{"n_layer": 12, "d_expert": 240, "routed_scale": 1.73, "balance_bias": false, "optimizer": "soap_variant", "lr": 0.00259, "dataset": "wikipedia_en"}
Below are experts of layer 5 (counted from 0) of a mixture-of-experts language model. Rows are named router (the router's row for the expert), up (a neuron's input weights, with its number), down (a neuron's output weights, with its number) and show model dimensions 80-119. Each number is 500 + 25 x the weight over its row's rms, rounded and kept within 0 to 999. Numbers have three digits each.
Before each expert's rows: "comes after" lists some tokens at least twice as common just before its tokens as in all text. This comes from a sample of Wikipedia text that the model never trained on. Tokens count by the router's weight.

# expert 4
comes after: ".", "| ", ",", "(", "0", "201"
router:470515504471542522503548488521513507534435488484495537533500517497490516453450535544554490514508473521527450515523504509
up0:492453488476488535535516496541496502498469491531472521532524493535491518517530523503513473477501452536513491489482481460
down0:515533516493511494516497505454436477523458490477513526522482458514483519485533508471527509483509486494543526480494475504
up1:484471528509523493497551496472516509502472498493481529538457523493464557488509490492495499507526434465471546508506536495
down1:481514541523476554474521559520507519532467543512523526479516468530527496457518508504440481470496465450466495505478503480
up2:505477500497500474476539514520465496515487503496499512499479459466484449511505491512458469449501457499525504510531491510
down2:475476479474502510510485510519489480546498456504514477528450510521509461479492498515479513524524465465521469484530447518
up3:509476537487531461512511516463491515483484498547494467498482507526517488505472513496514482526491464495482486494485499498
down3:545506505493475502483476486481498494492495494537501478483476516494492472464452514461503541484448456496513536521519521491
up4:500539462490583488531505490496516498529507447502495523542447530498525470548487520506539514479505475474466511515508507488
down4:459450471512499485522494508494509518530503498482511489553484493508509479496486482488598484496510453491492500475506520478
up5:564509497511546514472501491512513497486489493504507533472534556538544491469484509484533489491485542511479475489497494492
down5:512494501523554488465489461482506547495486484491482519505510546474495503495483500469533474482504500444501534527478468523
up6:507525481478512459511511500465499445446477514527516490493481509480527475511508484553527502452544507517516492520478510507
down6:491493450472505496497521554555520525493496481530485481542540495480431497481523503441543530474528495491523525499514503495
up7:492483470523504476489500470514472493528512482463541482471515526535487484498500456502500492464520488519500521467499445567
down7:514501495530489511530533507486533532554511502539483486505534536511471506528510531537482476468507479538505446474460517453
up8:521497543495469501512528470538480502500514536457511475488528466530509516466497495507510480454516484504470489516502481492
down8:498467557509511508513462511513524493516528508483469514468496461475505526521533503467514527467540494515510529462518472477
up9:491444508502538559512503524520527460519520531464519458556541477521527505476473487520522498487530496474522492542487546465
down9:506541490510459476496483505517496464526518538437434475517486533511499488519461480473510505518528477502501505486518518538
up10:539533477480527496511512472509471502546521525498514500510505490531479529488462538483530496507465454502508489504480540497
down10:510501499499473514519540530514467439559507489538517489480486474493478516537537540578565524517506471484467484470484491509
up11:519566498527476504506487491486517461457511548467557512473511514502488480502522504494474485506544485434485529488474525495
down11:480518483504537532514567481509513468501464522487508503486493449520478463486515486548522491483508504537466465493517506526
up12:524436474502490541455523539542478463513527476494461538496556503528472489481502491490475504515553503566469519526461496485
down12:431514454488454538501477493490467504496493464455505469525493523491513487557475486477502528519528483475520486492489496503
up13:483479494516505518449506467545481536546487495504507485470512490488510516483460508545546485518489509484501518515551452512
down13:486509499513480497541480501504491439474492500526523490550489500475528491476497490515532451512484527491484517488532476464
up14:492472501474539529478504495502558553541508512490497471506526468520518511506522485501482542483462518506482500509495531476
down14:518499496515537513485529476497467518487513487490539529512516573443463508469507515520483512533460501526440512460514498535
up15:497495501481519496469538492511560490488494517539511501546526532477550549481495504467502479545490483489528481539472506502
down15:506524537513507511493529475511516521501502506503490521499486523553502531509499521500505538479438536492511494547540516545
up16:507550506531497509459471511504515497521494521505484489442499510479482492478514485487509539488468497494563472529501471458
down16:504556491517536531511475467487516492508493477533516479522496499480491511542472560505466488437515521496512472495494465503
up17:463512521490535536479526530456487491499514498486531494524475478484523497493457509522541450504468486456499456515469521515
down17:505552468471503505503526474475524504484488519529486467491519508560474486549469483507450526526509523477495536529486502490
up18:495531543493553489529489499462504489522484497495513495517485534522523507534513501446495481449512502497517523536518514523
down18:460530501541494489498469477554552491512564492518497493512508502439456491459502482543488502479498500501476498539496406508
up19:519509503459476503492475488500489488550508520509480546485504540493530460495495484501482502508439508491527482543493499486
down19:480502466497489503480503557525500527521481504510495523464497511471526490480481482494511494503524497533518518471546515492
up20:481494519463487477528453509531497493534490530501466495515493475527488477526477508494480469489561512520476508502490506541
down20:501469499478499495520522523479510511463507541417499491502512427510468489483487517538530489501488486497497509472539503481
up21:503485562503521477553507515541478460465525472485485510519501481481520528520507471491509490488503537499496460486493502515
down21:537537489518534472527467511511526544491519498458510531486493512474482536505478493485517466556483512514487519479496507523
up22:480415492503464561517513549495512480481551483488531507527506506481515536470520495513526546493496519453475477494529530516
down22:555491503515495469501532519493519504515509492505491526497486545477524491514530532524505501505511438462525477442543481518
up23:458471511507550531501537551521468487496491504523476518474473548473473464479484548492523530488463473496512506486525484502
down23:460529460505519497509471531479505530506494424483540519471518511505466519499488502483518474568471503543461543505536439477

# expert 7
comes after: "the ", "a ", "his ", "in ", "for ", "s "
router:533523493479507465492494494533459476487498530547482466469581542506525482507508472507492549490512492499527521570472468489
up0:567457483519471497552447475480457464475502511537462530516525510508499491468492505515536495548514483506510503468513501501
down0:469453494498544439480488492514522501503491520446470513475507516508492449483513508523499523518473522459478537493541470501
up1:481501528504509450491467519496536496509457493493510533468438530462459513559476475511561537476519462500510469510490516539
down1:526534491495495521481513512506473501516542475504545517542476514499497475480542504524473542477503503507519459510516514453
up2:472527524508496503538479487482483476518472529511509508521496515474534492511549513519442451526516556537511499533547507501
down2:496487518516494484555472515502475481482533513516489486482481483500510469505548494475543465517457508547507472482463529522
up3:486479468482502435515500513455501511489491481461511497498513536491505505507490541511524488507505495498492451494481550500
down3:489504488453506451494495539471452496474508494453518515514510470497498496493508500498507517514469461503557468485514524482
up4:462478491467562519499485536536471473530512487499464522492501516538475512497516479510510530462480525478407546574508493451
down4:485524489481506465535515497504459472495486474510503534505449498470510537490509493473526512476506520519468513518510454471
up5:517534508546523493497520510501481492530476466508496514512467496476502494513516496518471492491505446550489510535502476454
down5:477475514516495558492496483530447484502518501499519493472486511459477499466519478499530487515543505504480511542461494512
up6:519503522489477511541475508464457488516498475508483485475510535463475441464521490508457517517430523521498479480486513462
down6:532558500498534494499503491476502483499506511496467533472481479489522490492543501522461489513434532489508510521453518479
up7:548513476476496523516495466535524483486489483512510486500461490510515486517512515494491518478550530485482468513489495498
down7:467470448469500532503534488483514500499500506483522515529496460470514493488463477524475500467481484508490475483417499469
up8:487458547494502491512493460534503517522521513486468487505549538543522484465493467478504475483467516471483514506452516505
down8:512538528516532524517505491517498544486504494513447445520466548448494538498480457458485514532518526522459518489511482510
up9:491525491505525504492533527541509533496515538506492494503504510525476465519533531489516524495503469491562511473476544527
down9:499512536461506541513541518488465501511497511506505502475498470499505503501530495483539478490466554473513449480490554485
up10:492468499508509507516469501544540501501474528508497491472568512463499510552503514516464465494480485488457506491493470495
down10:485497512494502482505519482516489484510538471487503492500516512508534511498470491481502547505511509534492512461505535516
up11:490543470486544518510510531487467507495482516516480508469484497483494494514518511489494470447538489510520524488523493533
down11:468518483519533502507493492459474513472472492492529455482513501506490468482511489485456453515545507510524465459486568464
up12:514474495493523539502516568484515488530490542519517501471518521519489497520503502443522511493510508490500501518480476510
down12:564497480454456488553500518530475523513459542487528533487490480471511537498476504488483488502527534540526525486529531482
up13:524502513456521507497525511516498472566534488483531477506503497490494487486548470500495531510522500547521473539508511515
down13:510512522511477509523468478518496510502529446517516495517501511476534477527519539495471497474500505485517513474499494481
up14:480516461517513497491558515457500547485468458479494506466502479522501546499504490510460471523518515518519535508518512461
down14:497469507507500503558514495470484488518500494561528483491459551483465518503538516505489493479524473487522519508491510511
up15:490519511490514535493558522543506511456484537488516497498500519486510515498526501523473488496459502521471506493502484511
down15:498501484535501465531499549493487509506495462544472468531508491490463486527511474471502480524491490495501549526518470493
up16:487468512493515536541477544477418495500482497492503515501488481476501502510513502504501554492502477497469514533520499514
down16:490486509527475532510499518498521503476542516492531492491463482490505520484511569548511520514469441522497484485529485514
up17:506517484532538489468500483494513519505445473502491524496495521520524526507528538507497454471525486487538507538558546488
down17:561506480527525517499514508497500496550491519523473521538507512513488472485526443502494485501469521509557512507502509507
up18:508524455551505495498444493495487513526512507496491484467481528477487481483502493467516488484510502505536490484490503497
down18:454516491504487576473489528466525492443510485556516513504465452461491512514502517503474504492482472523495495453552481507
up19:499485518487528476538468475477515488503537488503493537512524472494505523459511466494492540516511523441531510514500470465
down19:496534482468481508496486468524493465504521496469461522498506474536475545460542497495514490495481496503482498489507480504
up20:503519424488514510448468465485526480498488533480503486481502518523498479496495494478515495459550451488530519477478461525
down20:521485477513480499554441476504485472503518496502526481470501474494519518450510442505507527498498499506492534510456491481
up21:458511453477497494530517472510491469494510517525498490506493493498519466529528535499489523514488510503495446481461472522
down21:474543504529514489538463495502468511475501509484517478571506504530515517496506541487470484511512518530491480507516529502
up22:500481517506521525512509466509486507479508495504524488486479511541522507480489521488549490515512534533492514520488509559
down22:477479502494509514507454504475556494457480562478537519467490483516532458480485531485480517500523495479500490453524487545
up23:515503501504531517490533518521486515506460512496523529508524486507485477523543510521481459465555504523531511454498478525
down23:525514479511519522550528499500473538486475518478527494492446490490516506553519532495491481476492492511482475509483470537

# expert 10
comes after: "of ", "'", ". ", "the ", "and ", "in "
router:477517466539456524489521510482505515480495520482454526526503507484502528487487471501499525526499478540502528527486542520
up0:507511475515448518561539499529482519514492521537489511501504519489460506542481500519487499494466506493510514486510486519
down0:516494482449520516486458524484490550481478491529500526485451495517523476502499541571519540543531487512516523481503525474
up1:494464498488534488484482492490480445507529530500487471488498452479473493501523496524473490511491501554486485473504512478
down1:517451490501488518495526527513515503495487502531500493477511497495501460492502470520535477487508506501560520483497452539
up2:472487479554490504537528521474523537475509498524423498499529515554463535519480508470537524521489498503492499512500519499
down2:529518556448512491523471517479471509483474538489448479526529500481487511501524482521478495478463525517511567539519469471
up3:484516505457459501488524565507476490503549471529552540523525532503473490484524504539490457536531547534531465502480486497
down3:489497481572484499486512525515520507555506512489507548451494495470499502522549479500506499474488483531479461504498510487
up4:515534510479561448474530537528476541509497496514529495517528527488497552502461524494502513527471531504517490520491488548
down4:501517508468481518488485532508493503476502531544516509477490471543510531530523483539485501475449505529526513482501489495
up5:457517548495508481511535489477432496504503498470515529519541512512490482512500495520531475563531508505489527497505500509
down5:492459507535519521479493473491526468495523537486506473562502445453458523515520520470494544515475473532487498458498498491
up6:490523507478495481518530535492506483488464505471497518501487482488502500528469509463486475475488505502509511532526514492
down6:505446482453546496464492502484505525533519500489512490491525484523514517470495546520506496473533502481466512516494496527
up7:460480466509503501473461530470483499457533526499528474484515491536524515509536513525501516494513517522544514513526519452
down7:510500471506452439494541503527525520513509504529484520473496516467469504538493479460518456509528473471524525507520453520
up8:542523470538524506511534536463536499492490490486463439536457485489509460513517477533490484508491521466481475490503473526
down8:458507498498447459479458495497488497481495517532541510551495442489459520475504469513496499482486481473480492520481473504
up9:559484505522518485476538505481488488502511453464492476485567501479481504526494528536470501520515546513495530514514489456
down9:474473524466453526505468499497526502498512530480513484514453504543549527480536439523545477492509513497512502525482499542
up10:490487478537536483527482491518513491512500510508538518493520477520531469489516509497526479474527521480511522469483518432
down10:534509490496543497527475514473500536459483508481461480492456540467501512487493484472533550555519571522493533555535476487
up11:503484503474501480477501495470520458469541496519501507502517535530515459543499542514505520510483472512469516472464483467
down11:526506520534487492478479505504501523527488535527475490508485503489508535503482477488506473484518504528468507490513523545
up12:546549501504502495490476484496505494483496513488505493468452505519493489494499494460482536474516522442535510476476480493
down12:486509481500512450496475492472450527520445507464476448496500495518486474529504491485510517482516512452549511435521450527
up13:502489517435524527544509505520508507478484526481489494499544533483502548546513554442505517501476493485506495516461465533
down13:496552521518541534498508502520471502519496489524475468492471505507464522473459513487505521482487518552561479504476537456
up14:494449511531446473523483515490516487487480483494514556493502513452541482478488483441488481478545495476525513494512493455
down14:485534481522458507499510490513503488510525505535528488490525519538508541517515482509508483488471506492448529507479475493
up15:510523466476490488537532507501476541522538493516493497550491497461509467476506483486496518513519471482503516507462521465
down15:498549511522525489485509486489487564480489517531439515470506504483507488497495516506482490486523511465514468447485494523
up16:526510459513518524520573509505496476475463478485490513546478489478519475476476484495459458478427507517469491486541497552
down16:492507483541482520510518490494450502518480453499475458488475536469509476492519532509508531473438516527475497492508494538
up17:509521510477487492532534469508456515503492504500479495496471475498535483487520480489500481492505479514515503531517501504
down17:507534560490470522483519503484467496486472469511497503479502515495488483478490517533478518524498563441476473493512514451
up18:535512562472539485509492539473512546541483476536480498480496482522500467516543483500517519514526490500477546511480482519
down18:512489531467518502508510481452453495499484486470520484510558482532464522500499514502487435473465493456497501464477507482
up19:532476468505535530485519486518537502476551527504511509500479450496489521504492470483472471493523447481504532524499494493
down19:503516486516545489502525503514522489518545500488514502510528470515485486507509486525469480516515473472461510477528497475
up20:505507514486515464489514509524564474467462478508527467557507484524516525545525503486503496526505474499537500480482497491
down20:514493530476497523507496504489478495512538489457511553502466481515516489467489476498512505508487501516505486513508478455
up21:480524528515545520480475530538539503511516488498521506436511503519533489488492520466514485464488452523555493464504460522
down21:482515509489486491538501466488487457485485541451544502520469470529505501520526470459497508534524519478472494516555499529
up22:500513455525477514520554504521491508510516459504500484508475470528528480483465482481474514505534501544462506475510511524
down22:511537497466531502516463509487458506510480517493527532529500536484457490528514518518490485457496494471501503499531525493
up23:487493514507483503509449510534512467500486505460480461500516524467528482491464556455494486455490496474502544518533484531
down23:452512480460559472503531493509535531485493521482543516522476446539527488524494504494501484494513526458479483478483484558

# expert 18
comes after: "| ", ": ", "the ", "- ", "of ", "by "
router:512490462516516525461516489529524501481469481496532492499471478485530465516498498480492496505538514528462518476456532493
up0:495536501476466516508480502458494513502501489517501483475518524516512513506497459544462501520453518515502532496508481470
down0:436530469458526533499522487486495466460548509486470527504512514526525506495474479507495506524480517516486541521456502473
up1:527534516528521498561557515514508492514471558510478500516483464494523480481474514521513498492486534482478504484477550504
down1:505511514505487469526467534533478509481484486508479481550492489526537492487484518491518513497544467501495486476516504465
up2:512552512485487506472502490496441540483529471451526521518552485464519505501529534533497475530468464503503497489524503533
down2:524557507497481516436492522506462518523484486511495521498520481488474480528464465435483511462515503505492515482465512513
up3:524512453470474482481486496499495531466483499515483506491459449533537496548522490496501528494487545517503553501518484512
down3:468516537485556482499547493520491490503494478498506482512529527532509505482512447461468524470495490476497470528457496515
up4:506484502492532471523492533493509523494492516503474487513502513520494498516530498497482493506508553505522419522476503494
down4:489441520460517526480488502547482530467490508523487517509513513479469486539539484489528518512460509488480458501474463508
up5:507516509484454495511469493536500454495528512496486466503504512472490526470533498502524489509492537454499506474439479467
down5:498506462508496500480496469502476510492483507463536495483471473516520491457487537542506488507534489513494508530484506538
up6:512509477488537482465510490498487466486482516540522446464469526469510491492455547505494474504478460519531525497474460518
down6:474505523509488502530511476481496527486507483478497494492485471481478494523467497522538454493483497487527450494498501497
up7:531437517504487517484502512500511494522550538499517463507486477505480543495497530443537463526456476496520471483485506490
down7:561464469470509435498516489517518480486504482485519492518507466550550535481483483497505509477499515490517498518476472483
up8:519474489480500485550501479514503532538466499494516453459435465504521489495520504551468511470552510516481475511478514505
down8:542489513499532454513500537528490494522447451529505473498476526512535539515493497507494476499553497521488513460439471488
up9:508500520492494534516503503462508506530497500472512524510500493548518509479471490471482516484509463445436552470512515513
down9:510506506497477518491534516540521479509506479491476509466480475496529459507505510506476480514547481448563559500490493534
up10:475466490500516490487536511461483495501505505471508516506537496535448496529475491523491499501498529479501436459517489494
down10:505534462509530468518491484495446498512531494484456511496532493550469531510476520488536521479477529499524465465513524469
up11:483479489494532462466506517470522490505499526457548517513487482486498524527495507469519491534545513472481486480517520488
down11:511489489551513521505494506522470476544465476516492516495480488547471521503534529501506489515469495536492542557484527487
up12:546514503500509483517489472529505463559514497487508485510540484504530505483505482467499525471503476515507519479470437533
down12:472521547508487513491487533488489538535508545517522484479510487535519504540475539472494454550485482472463455449495514519
up13:489500497488472492466498527487511466496485503468511486536499461523509491532513502504462528504527499501517489417522516456
down13:470496465515497467477484518512529492496477531517501504574453482483505525486497516519501522506527522501517482493492503488
up14:480473471550527434459530527527523450517496502526504517457480516477498478503483496509510502505491543506533503469505473481
down14:510524473496531490454453510508544464503479532554492505473510514448455499495561539472487477467474501495538477463472487520
up15:518514468509548514531487486512542563540517505517520482502514502515547452497468533506441534511519530516456509481474475509
down15:522530462522493515516496549493484490531506504509487536523492544535490475552468543493506463498476480515466501507448511507
up16:495500500443521508536500515447490507479506486508501438475488481511514484520503477469513491506518528548542524483491486497
down16:484469489507525434482523485469532475521512511503539505516496518492458567492503460473467493480530494495489536532483474509
up17:501470508482454537546507506476487473498513523488512487546511492501504477523477520539547539503526521525443496503491509492
down17:510523495549497464515460480499496456518525518490508450444504477517473508492483503505518531481498456474494535513458519482
up18:511506505569473505508520546552478478481548517497505467498515555472515547501485476525459517473524526507496497537495526516
down18:514488436504492482483511464483481481505520506454498500513555490527494538488542494500492452542491461508502513489502462505
up19:534445495502478515468513511528487526534506430523509517537533508511523505522508497498498484497483492548493506488501504514
down19:495463543460480511469513486457484501510505497465488479499499515521499515523502433543501492517474553521512473528474502547
up20:520467543511482499510515462434484509489521483509460452460501551503492534486464500537480530521477521508468556507518458510
down20:507474493485526503478512472489507521488522483499492490482473506508510436515488556503481513481550497492477537512463497470
up21:512533521503508444473462507499505512511453530492486488516494496521472465507556479479489554526552532510485539502480485512
down21:469499491507507495508497501518535499474487488464494545511471491524506455504463488474495490577513558507479527482529510521
up22:492503481466508481503523557499524530520495489469501521479513473499472504480541499478528484529502530499485538483480493473
down22:554560489518563496545506494482503503495535469500508477473531471496481506536518493487511481462485519516527507499493475492
up23:517491472508527471505530508511476467506523511458549522498485497524514475475479517521539485495524484507498461500484549533
down23:527527532542491530470502460508467471520531499493485439539531519480499494505505502495520470500524457504562501484485474508

# expert 13
comes after: "| ", "201", "200", "202", "–", "in "
router:503533529465487557493528504512493460534501493496515505507509521488525502508510519514507543490545455488512543437543483494
up0:513496501499477453531474513516524471493522526516521502496464544503534534492498522503508530485537509526513484516480485487
down0:516484492498542490495515461465441477492481474510474514485493470514484440492518475523491482514501557487518477493487515503
up1:520475512446457537505552516518518478469488481519518519505538517474498475572502508503486496497524518561498519499499528487
down1:511518478499468477528473523480488480509512500495495489483482452455462469526505491496513515528490464485479470506476513507
up2:495529456458486491485510509526544467539495469504530540483538488536462522506500485489527460521514492515532494482498537471
down2:492490513466457512514502487477532515494496455509537449486513449506521478521561532532487488512513488477468505497547489480
up3:499505502525489497515503517461541458516502548499499484490481477532529490491492540462485547530497498505464528520469487524
down3:492504465447463513474459493512482507509504467482523544536492507493476511511518502506495502469513503488508497465524520502
up4:465481510474542526451490512470457481477529460484517512482507445503495526515487464513509494485525469538533460467522471510
down4:538513520505530487501467496503529482516503490515509498515485505530513494524499490522556570512519476540522515481507519493
up5:534488570507542516567493516503473512533508465508510490493480494501489480516490480457456529467555511530522548496525469455
down5:475525434498504505491476464475469489507487507442517479492526495466516481478470512508523535516523498523514509504533574575
up6:507489531542512503545536487509463473486506501525524470476481465536504493483454513501518497491493491557469518466493500498
down6:500547478494490472518487507500517469518512459455483499545493521518522524506474481507483534468532494527467483490463529485
up7:506494535474481453513509469473521522529519518522573489496479468505537513486515424496488518525473519508513517521472506486
down7:490467486462509518492529466466510491545468516526506503477467507492492485496525484505485495472443494514519489495523489541
up8:527474556504513471492520501520505489506506523502544494518505525505505527523484485554499503466458504555546473481511515488
down8:510531511539518478494518502486494491506498491539549514486525490525488506442494506470466572477501502524538546481500505516
up9:505546456539512539549516484515523487478527516480483469513518484506562459520477524488508508445478455545526475524529437512
down9:477497517483501505508524468513530517497514513537525484479509493544494494495513508533516514517515497461498492521534521522
up10:499519479496518510490470475508473490533527452517498519564539537551496507544501474535504479490504480453508499483504486515
down10:507505438542466498539497508521518478531496495486472504502445500506504490533480536508493480473545491514508521501524478519
up11:498477465512488489503497539484477515520516503453513471547520451523536505500449485471493535482523562513518507452558491480
down11:531477492506502491493548570494483562516504524500492521495473536500445498478511459505515492509528554502496525534478488532
up12:515496517515474519511502531523496489444523476551472499532503509500531480460495441504500518543504484517509473527477498524
down12:497481467467471510470474497494482493474542520512492500480454511489488500532466467500472474474458522518532462511502519515
up13:518493456486507501441492579517493490497499522521489528497486498453483468503511502455545476520513536462526486491534463522
down13:511517484495492519479509525491458498527515469489472547492497484504465488506509502476479591515509505510507519523504500498
up14:490485497531544488493466476499475492524475459466496537456494481483487539555503478521475503540528552508521532508523474481
down14:461450500478505531460487487519520506472468485483567463498522529530490525504500478458516509497484506504537516481504520499
up15:525476484477498513564530526462512466531523517528500527532492483475501484512563499480488509483465470483432517524526503489
down15:466537501495549463521512546531495540576496513515471480478446556469505522508490491515506479510474499516505489472492537521
up16:530565484458489445487518484488522492487484501472483459487499531530508499440543488542523542492539487475525508547493527483
down16:530460471497486488530475515522473519484487485496506516524533486457490529500486530515501518490464554463481555494532497497
up17:509498496470471519528506498553501494544501523518506481501501511520510490483510519520450491499527507524492542507505474496
down17:521530483497523510475527535499503508537482513475448554483494545528510488493505463507479503508477501527473534506491486488
up18:479502500493515483508520506468529488479490486534534521474526452459492516554490483506520481501498490513468493537472532475
down18:521515538480468499521479499519501502462511554487502504538513494549512507482497490490549506485411476478453500552439489484
up19:520484520537535468539480469548486500524463466514512512498464496509511491501469471536510502519544462506479511479492470535
down19:496508501503467493528512510489494511501506493486538478499532482502483481453466507469521480511512514506490478493503489459
up20:480482518470540524512479513518529490503458534532457534508487478515505504504506481454496511519497505469500518504443460432
down20:509475468506491481492497499520534452465475487487533466491542503478524486543508520511476448535505515484485507460444503497
up21:535499517488493494512535487468512496493453486515545515529494495520463533516472490504457498458522473494525511467523507470
down21:509490511517456537503493503480511524520558508470477507461473515519491502514480514480492501507496515516509452501527507476
up22:472495519511458506483515516519541524534473484491549493513501525507490500490475509513496524451483495539491528479521469526
down22:492482474470551522518505483496497499505487468485491469469515500516477509490498489441509493483517510547523549521516506472
up23:493472484493542497461541496517475499473528505486502508460520513512467523475510501508491487557505465474499511517534487454
down23:503535501473499495499500541462518490559461496524519464497489500457524549513505470505487514490525502495496504533550489506

# expert 3
comes after: "| ", " ", "|", "0 ", "; ", "1 "
router:474475500507507521520525522467478519506480452510536489519505527477543513482514531524487504522478512541482488553526515467
up0:494478518509493467497469508445504490496453535489490504493482525531534554535410500463492447539457474494525544524500515524
down0:491455468518540501498543540484485470483487517511496498444493486473492530484504521506491476481458498511492474532514505512
up1:462457505499528498484540561461510490489517479524510517530491493502516471545497512487518496487438496559544545506503475511
down1:473510530519542470537474521534484504531500450471498517492501524507474503442468487511505518478522507529498506519501449529
up2:526492532501505483480477509460437489498500461495513520508449511522535515544481454532513505467487517527494463534509501469
down2:483518442506524492517480495508530516530525536471516506444466562534513512496493539499472524461506472510496554532529511465
up3:525521542475523484528504464478512515527500466457518474486506532510488499544456521498452491531466511448513501469491453484
down3:520521503515513497536503477509482484512511521503495469515521546525506504447474539451465500511469509486517537506466486455
up4:485517544520496529485482486496488466518519543510522514527514520536509479475521515531536504515481527520548519479466502440
down4:522486490460468515495525523475500534476490460522468556473507494501500486524543461502481479544539540514463528555509503510
up5:529523488481536466514423451492525486484489467506456489535484486474468466479492492471484484474481502539534516520510493511
down5:495485520499567505496485465497480536521514506534472482522492501507495517476460485551472457483502509467469480480504497494
up6:485525500505507541501536502559490506474491468522506481483532505511567518485506513496471493579484511538465507483505518472
down6:500559479512501489507503490548511554482531496490516537504496459472529545446497485481502505488481551516520490510557491510
up7:520511543523522508467514544532491440483500501536526464510485487519478497514493501536491512512539481527471496523541439545
down7:501517539535473495510483494491502445558477527534503488512483516432505491476484466491499503521538517508517475523548520495
up8:447493506479479537476461528473487471525469519495500487502543477525481485527532519550466486475498498516505507471504507475
down8:459536484490503509501501542472550539504467488488479496530543510466452482475516461517496515520478567540497488531476560542
up9:462469511507513463492497483545497506507472546474496523533486471536476467485503526515510546488540477495487548504517439494
down9:474488502477470494478488586481529474451487499505448514524515517498482518480482549471535503540524502462458497458531471490
up10:498496470441495495504514526543496518516459499479486517537475524470474489517538470450459497494491533505469501520517487494
down10:452520508498522499548435503500487464476508540469506493502473464492501500497509502524459499490511495507477494493499518523
up11:468463454508495474510490520508504467498523475486518512543468534493510479492513518458461495480485491528462477534502500534
down11:503502513479506498464477477464485478474476504466485496499528468546498487514459477462505508489521557476520492467507524457
up12:505487493498501483504477495525481487515504498477560489466491507465531519474480511497517496455506490499455497542482513528
down12:466516494500487531489465513517497477442501539497509523475438492502514500505456516474490479466497533507498513483540490527
up13:509474503471470522514489505515504481524470516478504533523547471525541503483500486494538520514457476517478557485489504519
down13:505474495500509484512535460455560459441494469515504462495509488478493544485525503481456510462503525511489509483508499466
up14:464507467462513456518490521485462484485496517499518492487522510522510545521510503508463484465501503519521506538490531482
down14:511512504526494524486481481532499484457540489444468499523481525507504519493491500461519475513523523545502511479500476519
up15:516477491539473438521491485529522469470437501511484509471490488527519507545433498505526508506493518481534536496486500457
down15:492532498491511538471556468458526429467474507485521496468520533501516529520464461486481492520500528514498498479496507523
up16:519519471524534528490492450468472500522476546471522482530479529521503460538512468507435513490494522464503495501474508510
down16:522485456531489493455508509494493505536483467523527490448517496470434536560481518531484522551501499458524484484504495524
up17:452460467491489501490490546491507479513471506487487493546508467492468494503441468530496498456486487445519537544508477501
down17:519536499466465502512489514510504491508498477496534491519486518533506533537480497511503504497511508500479487519492506489
up18:511510510508496437489508522480476496541542519452519498518460514524484529495501489529518530497518549496504504499489521487
down18:543514511464424479492514546506518512489501453513468543470503497501501494516519506523497528520483517489477496494473514456
up19:503497491524553471515519498465530461468539556511471476447532498509515455538500487496435510483503507480474492596464520502
down19:504496519482526447494534518499474524508502492547494476470476504482508502538536507484534519515510520452468512499486481536
up20:501460493454463499473486530514495535532492458524502502510497498580524475526474493471485498479505489483522504468505518524
down20:481438470506542498536511472495526448560529495482525498539469529526477492490539507504491547549495486504463500533454479484
up21:491516468480532482468502475522521493517510460507516468466478537502481513514520478495464451492542488505498467501531480482
down21:507490523461534507499514560484475512538438486530511525547463534542510493497430498517509429477507503517483533468485513503
up22:523551474508525478487500481458462509495488501475551486540556523483471512495508548498514502444524479516505516483485504495
down22:500491492510534510509520451522522484487523481541510501489456472460523473513480505505494498517506509485487461505523523495
up23:477512468505491523474435524488514457500521503524509489531486511505469503459461515484496497495521499487450496485528516497
down23:495488481468538486469546477537551501519509542498497514477500427493476454520467508506537520519452532506509486478496480528